Below are experts of layer 13 (counted from 0) of a mixture-of-experts language model. Rows are named gate (a neuron's input weights, with its number), up (a neuron's input weights, with its number), down (a neuron's output weights, with its number) and show model dimensions 0-127. Each number is 128 + 24 x the weight over its row's rms, rounded and kept within 0 to 255. Numbers have three digits each.
Before each expert's rows: a language model's description of what the expert responds to. This comes from a sample of Wikipedia text that the model never trained on.

# expert 46
Description: Non-Latin and diacritic bytes
gate0:091128113121146098119123140133104146120159131112101126127128100127144087113154068118060142163144160121172156118133132114081133144104160147153177125114095115162162120126118132137157083117145148150112141086091120111125146150128152147144126113162135120074168093136099141117156130147132132129128127171110154122098094148153149090127113098123103183140156105120103144095134141114167144132104
up0:123102097116153103103176140141124168152095114115071118100077110136093153131126112115119135154130133117100101151140158174119127106090127119129104121157133124099134175144121094131121117141115151118138142100115107132102136119121145114152163123121159115130157158121180168093161127115108147188177150137123117119167126153162131093116126129106183119112150075148113105107141144108144126117084
down0:108165194114150121126174107129060153116100119147146133143129139166107104144130123125100150138108146141142092131131119142099105158115149108136151060110122084134109099130147136135130148152186120107114099108150096126149102153102122127095149132135161107134146133110131138136103105114122106125102117139101136197193149157118150119128121092132122147108153118122121100142110162138128182127116

# expert 41
Description: Role and category nouns
gate0:130114131158162103155118144137114086120103129062130136156155119095140104154125150094125160137140097124127149128113150120135132144142168175139130088179120100137108145152118197107129114167099156130138120132151144143091174116141149124133150136110083104121153106115165112105146123134130178150180123129136146126132090141110130097097146133082125092113167097112114113092128109122100121115162
up0:111119142136098112093144120132133130119090123142122175118122105121181162136170141124112104153156122128129120147108128150101149099102086083100110121108141113188134115130144105095113144127167140092159156163103110126100167133107133115133140124160110125154148131148149116160097108119111182148105134099092069130135119151158126135087093134132149123147177132134118165090157085135141087142117
down0:112102136140122153139056142101111121134134152131101091095118100125131074155134153138093062123149171155110125177142105173142147112133151135122117128125126142128150174105129127125129202123173112134116144140128150169147096133143126092140141118145099146103125115095158163146118132078119078118076137159138126105125123134115139164123143115119086158121139142128140142163126140103129132127107

# expert 44
Description: Japanese and East Asian names
gate1:128130140095093180165148166115131106101154134165140114120117112115127144143127112141109113077109094115157106153115104145103147139122183114114105117117100111171150152122122090134122109113152090172110112094110114136089099111106132135164124139132173097076130126154167129172185119142121120102134104081154137139114141130127108107140151100162131123155134120133115138106192144132113142163114
up1:101107086129125129150163116098161192122127144092134129207135158126167169111103116122133113151139097138152157172111160141118093128147139146096108112132128091142104074123152141088140127141118138098108157157149133106137120150122148124107145071152111118126166162114136126135131171112127109106168132159100119130127112131093114154136162104108089118127112154102147125095107117118161110115142
down1:151140150086115102120145135142116169153101093161125146119123144120115098115146126132122098140123115136171158142162136105144070145119144112104140122120150139147150125134155104111186164123150138134097116130154166131110130135151143167163127144079142083136098130105144138126135064158107148122127135155120151180130153119124086149072097134121134079132111118095108139100095123146125084089149

# expert 27
Description: Foreign name pieces
gate1:127124143071129117129134177070193175133130108134100104144119164186118111128095118134134105118142113150140136147145108100097162077086117162130130121103123124136101086105103142174121119108143132131141131098133168146151140122179147125113122151124124127138113129116131120124130070132152130164145124131123134112092137165125148169111139122081103109107141164116122131129096134108096140184148
up1:125090141143142091110128149130175145153110136161115132141108113118113151130083118125137119134172139164137097152141134131116171138138163124117139142101130153101124143100114106143144130086147078118118162083135125153145053084121128182105129143100100090137140097107147137080130131147145106155106146137148151155123107087139109172124133151138078111095180126163129115141103138136142112103109
down1:137145141059093117121123126117153136115139083159105151081106150147127118136113111141164120117082139117137129143138119187124136131092151127101131158112114105141134148135173111107193095146175162105094162134061119121120189137132099140142127103125132161132145093100145109120124114128132139135112110157136149122114079143128119102146122159119168110148131160153127113132125108169104094135133

# expert 1
Description: Noun suffixes, table cells
gate0:089133121084147104177155109164129121118143101144118112106136104080109153140116176158083130113103121134102124110163131122123127123164135183137141110165135130104117117108160149097132142095115118154140095094117113152154110115124139167129114119155091102132130104116129125103094149123146118163159093115172168172138131109145176156140128167164117157095097124117138096131109155106128166130091
up0:088151148177124142122114180133173090117126110152088135126116134118106124143121149118107120099111131138129125175126135150148133129116131151130104124086167161116130095127083132107122151105095104108129168135132146154175147129138178155111130150150108122106158123086139116146131084124114137126123085114119110176191157133161121111144132086102125108116120092118119151117159116100163177101091
down0:116168122103142156133090109101124116135094168186135106100119098160115130094126140121095116091154129100130106095132110112134163182091133131080131178071107112122142116142169102122154121145108130104132150116106120116155172100131085153136067143115130140138130146150124122113159145154140157149107137162126119135139098143118066118108124125164139180128133150143145127150140131139130162112138

# expert 60
Description: Foreign name endings
gate0:099136113146116125103118139130092153096121107111119174128108117118150080147084101139080117121105133132133125135164098108114141116111181122159125153122125122167142135113116130147127113100124103085114132097105128139138154145093107150106095149173098131137129133189138110108117131159088143165147149144136153172104156109103134129160151131153149162136148084137080106134088112195158125144119
up0:149094080085134117134079104113138107130193142118154161124141101124090101102123109095117147110122125098117126116119183117143138131161112129157130140140102123149161159128143098123163117148140163168139117114133160187165115149117127092172099123143121132146165139086119117144125124121081113144129126122149114121132091132138136112084093177116113175106138110140147096113135131156135107116179
down0:113131102138140139141116106108134139111122105094152141138157151141146124163107139135104146123081126170134105163136138158147139125103103110083120117160103109116123127131096122198140100089143142088132145116093151137106118171139138128132091152102148123152158118127118105155085140126088077144129166134116109160141178098082130125160149133095107109109132116140154111155123120148149101174192

# expert 23
Description: Proper name beginnings
gate1:127093098112156146146145137133123093139117145115114158146146159122108114186115097147070107102108162132139179104105166151159131132121091108121111101153138094188147143138128157065123125134114123157143171082132149119131140109102119122107143139164062134171145151156097124139128135159145162137133119133140137116120140167102142130111130136124108142113122121118129138128085075116144100162110
up1:127100112150139137174126160146100110112093147102143141127091118114149135145154119116166147146069129147102148111154082126143134150136121142144101088151116132124105126138149132096145149100155092094090114128138143053164127127101126130166136124122166123103121107102126137112096120121157174158117102098142138162145134143122097120114117126165173118123111132156150134135107076115152107148198
down1:114127122138202150127123104133105199134113092139061115094140121123118114135118156132123141139115135108164115157116124128091093097126125150140143152162157149114121102142097128156144174080113157126119159113089121131133072099152150151132084141153135172116089114074104144142130151116166134127152134155164127120106122120118118139170110125101140108156141111143131109120117097161111141109125

# expert 34
Description: English name-ending pieces
gate0:117128115080131112124156194146123159125155083151147119128140104135133086152108145158106148117114148113107168148153156085127132131083128147157121155131121147131122172140093115136137060119075119150176080117158141137139098145096129137123145114134128147111154086151144119139119143118185142107106128192140113140143143133104118134127117167139097130103137133113099094130084124128110129120103
up0:154122130084166083118118144123130140124114121146183118142125111142176117094144133167176155117117159108118107166180087154167121145100102137144091121113172107135100172095140102117130100131141070136162145110127104139152129136112113125092101141102131166138114129132085174130155106109151129134148106139118168090138125131102165155111108149153122131115160151155122105103106126145109121127154
down0:121143104112131115106132139135139143145129127132125172129141085136155154101119130146126137096124184107112106101140158130103172123102118186132138141113110150153150107142089121132125106157151131142103113106122117163138140098135120113093130175172069136106106105118102111164094123130123114101111162137159119112165107114127148074146119108112127119117169095184078118129154145143172141168089

# expert 61
Description: Capital initial letters
gate0:143112105139110125134134131136118117132125096147130093110121142159140092140142164149092123109098150120118141139125110113146119119171125125133146135091144134173155109117118128120107139179151142101112143119147168141135178172156079080124117182132128135139102078113114147151130089172119101123176126147154115117104137164116159098141136116143128174122087081122113137125084133130124178066127
up0:121123105134120129135151102111191109136149152127136126125125135131098098136128109124118117121169169105120102085089108137133117140081157120066112147117157090131126170148199124135124131118138142131127138130114147143067171090130154127166118128135131139117157158166081098168101138111127119105139160114122084134131114091108131134168108132148129081098165123144117106099142123152149134169123
down0:130117109116144159139136145099119149130128145146118135137097175109127107130137105100130119123125170074142162082175109145118136129149103129136139128153156140132119117106141139119125146120105124154160134120109152088060155113162108123157115139141088143115157122167147110138193100131137142091114164131108091088131120092110149162108065135097125135143153114106124182108108163116108101158155

# expert 57
Description: Function words in prose
gate1:158147139126081140114095101169132134064115129093125146147133109072138151094126115165110127133151136136147142097144129145129127115209095134129110132163143081147109144118144151138098146115135173138078155103131100126160090119169101171118149122152086140162129145150093132174116140104080114138132108115107136128115145162100117126128138101148126145133110157103155119145137147140141119118151
up1:133154130129129094129097140105123128165154137163098158151113170155138111128136108134096124137109141152142152142148147106090078138091101151117134109099078067125141127150126133116124088098140128134136156156102104128150133124157149092082150147107135151122123097133140169090127144200136156132138179134088094115161135125143140146119136089138112098131099142151130110112150123153103115185150
down1:134112144167098148137131112139134113139108147117107153125127122129124130146139170157156140115162122136166155158098107184146132152125113109156128147172129120109059155109110133096108189145109141118143096109152178147101115156162136130119107124102066140112168079114111094125140112099147128162078095128132111149156102115107110094114155134114116138117143131109139113122133139080099153155106

# expert 35
Description: List and table punctuation
gate0:128145123104144082129118139136139119144127124117169177145137160106135124168159171133093150170125164151165157183093132118101131097143086113120121112114097146076133106096121143106123084146180111154151124126136098131133123102116101135144140151125108063144127122161089103091144092125107093131132132120118145092152110113125108136167151136124094102127154124139117162144114148085127127162113
up0:155097099137154100149112114153152122161159142121146098147092150137138143075148132138103118139112144144105139143166148110165118140111104094133153142097110089108156127122119112099111106137092150165160158142136139127136165107128132187158099134081131161142111148136148094137115188151103104134137102158129065095119098141138122155122137125146096120118184080130106091125117129130115132158115
down0:136149150144119135137121109117148170124103128147149126102133124095095152093166138154150127140163120145163124133091130168081114166145124148136143133066084141127125108113131120141115085127128143145143106149132117145104118139117129092127141128164138077115127140138109125103130082165112134167175162131120173116126108099131160066070110106115143145103161122125134176153109142106114101177111

# expert 14
Description: Inner pieces of rare names
gate0:128137143126136154091111135120082161125103172099130112089139167127080126105110127107157132151135091081153114147125137179098096096155124119120151138148109184119120126124104136148150178152142155095078147138109120111150166096117134101139087116112154087150124153197104123119138092169124143164141134135134155113151116116136113132093130136133119157117145103162107135089122102136122136128144
up0:110104133131120105136151124144129159090158111106127100134132099188089128157138165131165160144134107154087149144071108115159137118133147153130104099170131143071138145141181111162150098170127133135106140075167097164149152145123100138076120116117103126108140118122128123130132098151113145135094146102113139133101133095105132092122102119135160163105101169160136111121148129140152114139139
down0:098134125128135138113132144113124099108105073141107114162179144152107123122091163169151120150134111110137135128186157132117158164126087137137095156150173102169149090108118140095129110109134155088127109138134118097094118083132153130124100115145153161150146152099093122102147165137106122165114121144127167111138152114093104164138130146105086095173129104123098137148108167142119106112119

# expert 54
Description: Math markup and code fragments
gate0:143132127121125116105146135117157115139135114175156151117133143071114156141114096129077171109132162122106146140086121124121150121118157146142109098103139133118101133105116089140148116129090122108155118140166107154126129116178086122107064130180138163108160153079111142090144124131178153124125133077142098138112136155151102147128122105116142165102091100157133160136163133146149120159129
up0:120114130108152105168164133104113142112146134118115093175099103127126084159145149165124100136102124124119111100179113126152120088145123162127131128116106165104147109075120097144119149119193118156133111119138138166101103132119138144175096084143129081132135117145111127100141117152166132140098111156156116173171093140128132132094112117102126138124101148171113112152183134116103152116118
down0:135132149121139142123115124157134121087136088128143155144125126088175135142132082105115118167123137141116152113148137097094127160125112121136095125141132105204176121146097104156125125111139136158136178123113138100131109125126147147119112129146072121119084158129095124119093117140129154158139066141135124135138125173200182122076100120113135137105098140122133114110121114147125089110144

# expert 13
Description: Proper-name word stems
gate0:106131127127147103114098124129135144092154128171085154113107122161090140134118154123117133105179103132141174121150116137080146110120150108114168135141117165133123116129126093133102160151086121110143153149134074143066178127110126145110133147153140099149086114147082162149127137143146137151123128108165119119139137134173113111109140135130129143127108137160177098075083124103150122107081
up0:171104105135119129127118155099144109117114124144166128146117133128152105085100095107108158114156100129125155085122133163134107123144122136127156152089135159103124173088122130110161164102101095107150124131093105130125110086141146145184121124127078166095161132127115129121086148139098142177159151133161089128118087105141181136139105114184145129175111142121143133136124126161128111130123
down0:122155129108142116141142083101144127121174113151127155124088131154118118116134135153139094155149145111152121166117133134073134122128159142098177109115125123100134120114096112135113109127141113174129133112090144112164117104142093124089120148156121075126098117132115111150133122085073116084107193122143120140120172144163099149134099154144136107149102111165150129147120132142117158177184

# expert 55
Description: Word-initial stems
gate1:133170132134112145131115140086132173169122133125068149139152113130137102128082105128141090099146131116086100196127132122116176150145169134092100128131131108148148125104116148121092118096125118140180107105150118140124148127104108117137133111140111130122093104146121099129110104136131143095065157166164114126103160134132146168107083148150137129173151143163108115081126139153135112140139
up1:092168135121108124134127092138105145119111148109150115144156158146118116101122136135106138152135100095136101127165107159064139134093133149094114115097083107140095144106130098101140140091094116136110141169110155129147147107087160105145146139164118154118178149143103137141110172140051130140106151153161113080114149145132093119168165144133141120151151098133134153154135144105113139141112
down1:134149107137099114139117113138090160114117109112111116087126154152125107103130130127087124145152135106156109165160118126102183162135160124101117087114083137133153165103124135120145112133118139093148081150140139105120141097117123090139112152147138123146093097100120160124177120098142117144078120122151161123145182170111137109158166126171171122137100129156104112111129138083149137098175

# expert 3
Description: Common subject nouns
gate11:100142147102109123092088115165164135128099143117100100141116103115164137098109119110148169132164113139137100125111186145068121122154153111099121128099167128130170112094163099196145130167123081138160135130132109129132188118109141121124140171120133119122136110126121146114153162112162129144126101127126121107100128168121117133112092149148119117135092105096127138122134119124199106113127
up11:101146136148133123138142161097121102159091139148124114107125193152118143151121120116096161121128144147088130125172095078091131108107153101150163090142131137146121113147136121077188142150108134136116172126126117086113147084101132117145152188159125095117111130168127132107149138155115104102119132117115119169140142118101124151121099125096137157079145101103097122121154135159092117134146
down11:107167089110122111120126138103168111123141162139144174097139154135143109135110164152093135173107127136105118194173151158093145111141125111135140115103107143145101155127151105154112117144158099126131138121100140154064096134118092116144144088141155123121138107107115127110132105149163175127152156108106130086162123126077144153149111155126100141138137115100147140076094129154116085128126

# expert 16
Description: Capitalized word-initial syllables
gate1:139116137145098182118107145120139133140096107095106116110126146125122084145140118107177086152139129113189141099117172172168118077166117121131136116125130118075110107086126140127113171133128139191152099094157154118133146117140151169125129130171166123122101142098102143093179113147133098140102146090123132100140131142137120125129123149110132128130156101116115124126163116134088091139140
up1:077126108150135092126168129141153139106147123088140130141145119113092125127093172120084146145110111148115153137120119105116101134111161107074117117139149140131112119086109134143177144119114124119155119136181149126115137151124164158127162108114136169112100079095084172155109167160120093125155117116149150158122128106108205139138109139149112136107143110129154123126108118155122079108144
down1:139131109124154148122169140100129118134139159094124127173108111152189106140096086136128101170084153153119135119129065144131101134157168134141102133133125087157112114100105113110138121141094120118118150146160131108139163062154118161144131138087127111123153136114173113147175155116113108113116153102132124141148137131103183104124154141119097140138136136152090107106129115080105106154150

# expert 59
Description: French and Romance particles
gate1:094099090103112125103129067114129146129133129093145131126137103084121103123117110177103132166190115189096143172145138123094111108149126097137145113081169109105125092109113115140158133143148134181119142126142132152107115133143104147088154156107116112150146115088129111104088125124149149156160148130130155127109126135154095138128115118134162135165136133102134115095141161132181152112109
up1:096131144106135135137141161149146095111162138159132109175108089177069126149139146078096073147137107106132106135138167094117145179121129144121195151110140124126152111097146158126152130133166119110111113100122126099100128143134124148126131152139103106103133133158104132156135134113099138091141150116127130128103170152121148124115072123144166146087136088133140145145138069131126146104119
down1:149141142138141120120126079088091099123122138139125128132126100154158080105129136116154135109110126108079182089161118169093138148128120178127092133093123149131136131095135137144130102106142145148164104166091123154148089139115119113160126150130125137144097096148111109110121160144122102077150142132101178153123125112140155109097153119195114089158140146132100123163130149160107116157128

# expert 63
Description: Line breaks and hyphens
gate1:125131151150175141166171159149154112123091103137088117140173144088111135130121167126088123100147101114101120131116114148096147106145140135114127144103124136108112146124133106091100163160129116101141162142133172143117138111119166158139060120125089131130170142095129129134112154150142141147132108150140143080092161117142113152129099110148091180145158115097110148113126089139124079147100
up1:138118135144151142096115126174130128108111097140128155155128151106118142103174122086163178180128095095086131138144132146126120169147134125144098139129165162101144157148116108111103182113185098118098085101155147155112136111127103159104140110133089171135141142153123105139106098138056153130139119128105138120128105084145106138129133122103132114107105108146139113133134153121112162151096
down1:134139149156072126163155111116144125131123096133159123154135112147152109098149157101105150124116181133132103117141127125159149129092163109097157168095096133108115140117128092135138050138149129112180112141145087093102153141148151158132133078095143113141121146097146140128112124130160128103085087112128116139122135137110119146113129146163152140088178132124075133126125116133147156113171

# expert 8
Description: Mid-word Latinate pieces
gate0:157133122119085113129150126112092140147113143136111136146162111104170103166093125132110131161152125132184126126112157080154110124164125140155102134090110138136102126135153121102110110099087064148118169143123108134105116145178134152148143120155156082154149145130083129098123135161098104156108135130145104148083123135107106163120121148112138112177141137128140137074167102120121099109144
up0:123093137113089096108130112085128149120116153145094104147092123134113094119131120128143154133133104158108044136131149113179096123122149116092089154080129142162164174137121164083122136139094114143115117107134112123132120107129090112113115102165162132142162122168133127165137130130110128137146164168120105109169178138110142102133161146135123150114126109162152117136143179126145103139121
down0:147117140108087127130123147133134113123159143124133147056114146107139189119127198124124121104155131124123125151156126166150079111127094140135122148150125136111100156112127170119132140121124115122153137158133107132137135117136121096132105115149171137119161094119087091174147149139141097102127116123126111078106102165137128085120149155089107069143152091132127168154136130135093173130101

# expert 56
Description: ri, ra, ou pieces
gate0:114144165124142134150184138137111145124131129117161152132109121083151129131145111125109085095134092088095156118078145132133133063081107116114112149106138143108106156108141118163082158148125140121127169132080146140115167111171118135079149168159108129135132143125173135093175118141121120116142132124147135094081129145099138096111126134147136119140179147161167114137133119117128117133154
up0:083107159124156154154142120099140113148137151151155112130143103091118156144096107127136110080105157127150130135140100143125142105118144095150173115100117125105167146138126181079151115132149129091139151108117104153119100172166126162173144119096093129119122136119132165140121137105122108136134063105129141132113127125134059074117168166089134136124134131110116113145101126140121140170155
down0:149144136163114138121131121125160117097092143126092142114143120107093125192097140136105112121151127117125146141139153155137166084173095102089125102150144103106098119148134144106144121100158108120173119108145161149115144168112122099136067106139133095118115095116202138161153114094130136135118135152096096107079130116120130158105149144125126127126121165147139155122152160157110149081141

# expert 45
Description: Word endings before breaks
gate0:148128174136174150095161161119119147128113166118123159093161135145126121134110155139123124125132121110157128078084109121172166150133112122147136087147091145097157146101194152136131156099152125099120108116126135138130137149094116128123092139110102111131130110121140171137121127147113106162086112092116111093101127098129070110109108124139090191148151144119120123169092142122123097116111
up0:146158144126105156136126146138128098114140195137109138133141102128065123101125100137154119155105155130098088140130112089136120161112124167137079107122091150143130146128163098111103137126081151137181138121098131145146102114142150094124110152113094150162075109094101153153090082135127104137136136127152125130116132112140147119147153136162143114112106120156151190122123083168148127139122
down0:076132068094120093125140145142144176098116113119139154158112138106151114096136127110103093102114163128106120157164154133077138097203096153087141197135120109133118165122143119107135116131107113109112118136108105130115162138155107107114120111136127140139123163119143140109107162136149107109149155179185124098160126107119118147091137141145119146154109136119154117125115171117120143142127

# expert 48
Description: Media and entertainment words
gate1:124119115114131137138130144121088117109166089127140144165105151164141136138115174145136134108109139137140149130123110169162121077139164119142158106106170122142109104105131145089167142096143123109132074081155098085140105116162103141134109136106117110157123127100099142103144091116172124148103126110143159072122162149165139159143128105085140130139158114149129123145177165118146129122078
up1:081129110112110149154119112121117073151119143115137175145147098085126086126119151132136181146132148148103115157141147099140140146167110114167130126099127111142102154171103130140191109155153115128151116088132108130154114075153098134144100124149138167125131119122162104148109099124095124144162080142115124114146168106109135122115118194103119111128151171110103138157116131118122123098108
down1:136122113131107085100150107132091170105155130114130144097118121153155174151115114111128133147092081107158124159174157131165140140150099089155103118115110113124090110110176147090117045123140149120112107110138163147155105142139142124105145149093128112100170101161162107139123147146148115127133134124119083119161110154153158100102142181116103145158138141102148116116129131134123136142138

# expert 10
Description: Name-internal consonant letters
gate0:148146156095124086124129153117158144161095122113151125111114063080122087120145134104114098081131137187163148131129133131092149073152146180135128125140130110137146147128101115154125135083110124094142136076085110128141157127178118134137101141132084162130149119108110126142135149177131139136152129114133134127138071114158153128148135129143151168125116113115108149149102109145146163113105
up0:129122115150078093088137118146138146127140094076129110150166148177052097172094138122126159130139126125141117142147121161135113118150132144125113094079127138134170150105115101093128136131102108146103085160132134134134094124072159123129123088168141108140112132130129112114098149108141146138121153177139105159113165127121117111134080174157139124133124133154127103138147153149121122172112
down0:107132127127131127131090140147101081155160115085162144115137135152139126090074120153098137132148113127103144098107113110100187152098092133122142143109145123134143116109143132120098149081085133153127150135178134136121150153141144172120132128106136149140165130158130135148102110175140132111132125123098120179168155116096132129079102120120072103135154179142093144136127149108171100110113

# expert 36
Description: Person first names
gate1:112103112131213142126161121127123125136118095129131103129122094111087106133106149136138129130130126127154144177122145140121100136159104144155102140123139160146181147113097119122106125145133126084133103146151101138090100132134118176147124094117123109096148139112177112111165107150124167139098166174136106104119117132113131101120182105128108120191141172146120149141083159117111150149111
up1:130163117117108148142120138142173141130166125114083157083106158124147138162147163173091132134129095106107129117139133108116165086133132142126138118105085156108160135132104126141133134171105081108140131150121129115127098136095157136122167082128124083107097124135095142113124105146115104189067161120136171135134156126164130086087163151130110159159124127108110115100129155121126113121115
down1:128141085085113104113086139099147157144186136150161122109104143140151106160137149128126132127135131120104137087121140114127142150120138148112144108163078114090131122081126118127112155145085084148121105111149126099116144137177105104126152121132073126139114130145126119128124118116097163168103130102191167102133179145174161126102150124141105133179119129130134108105129099120161132122170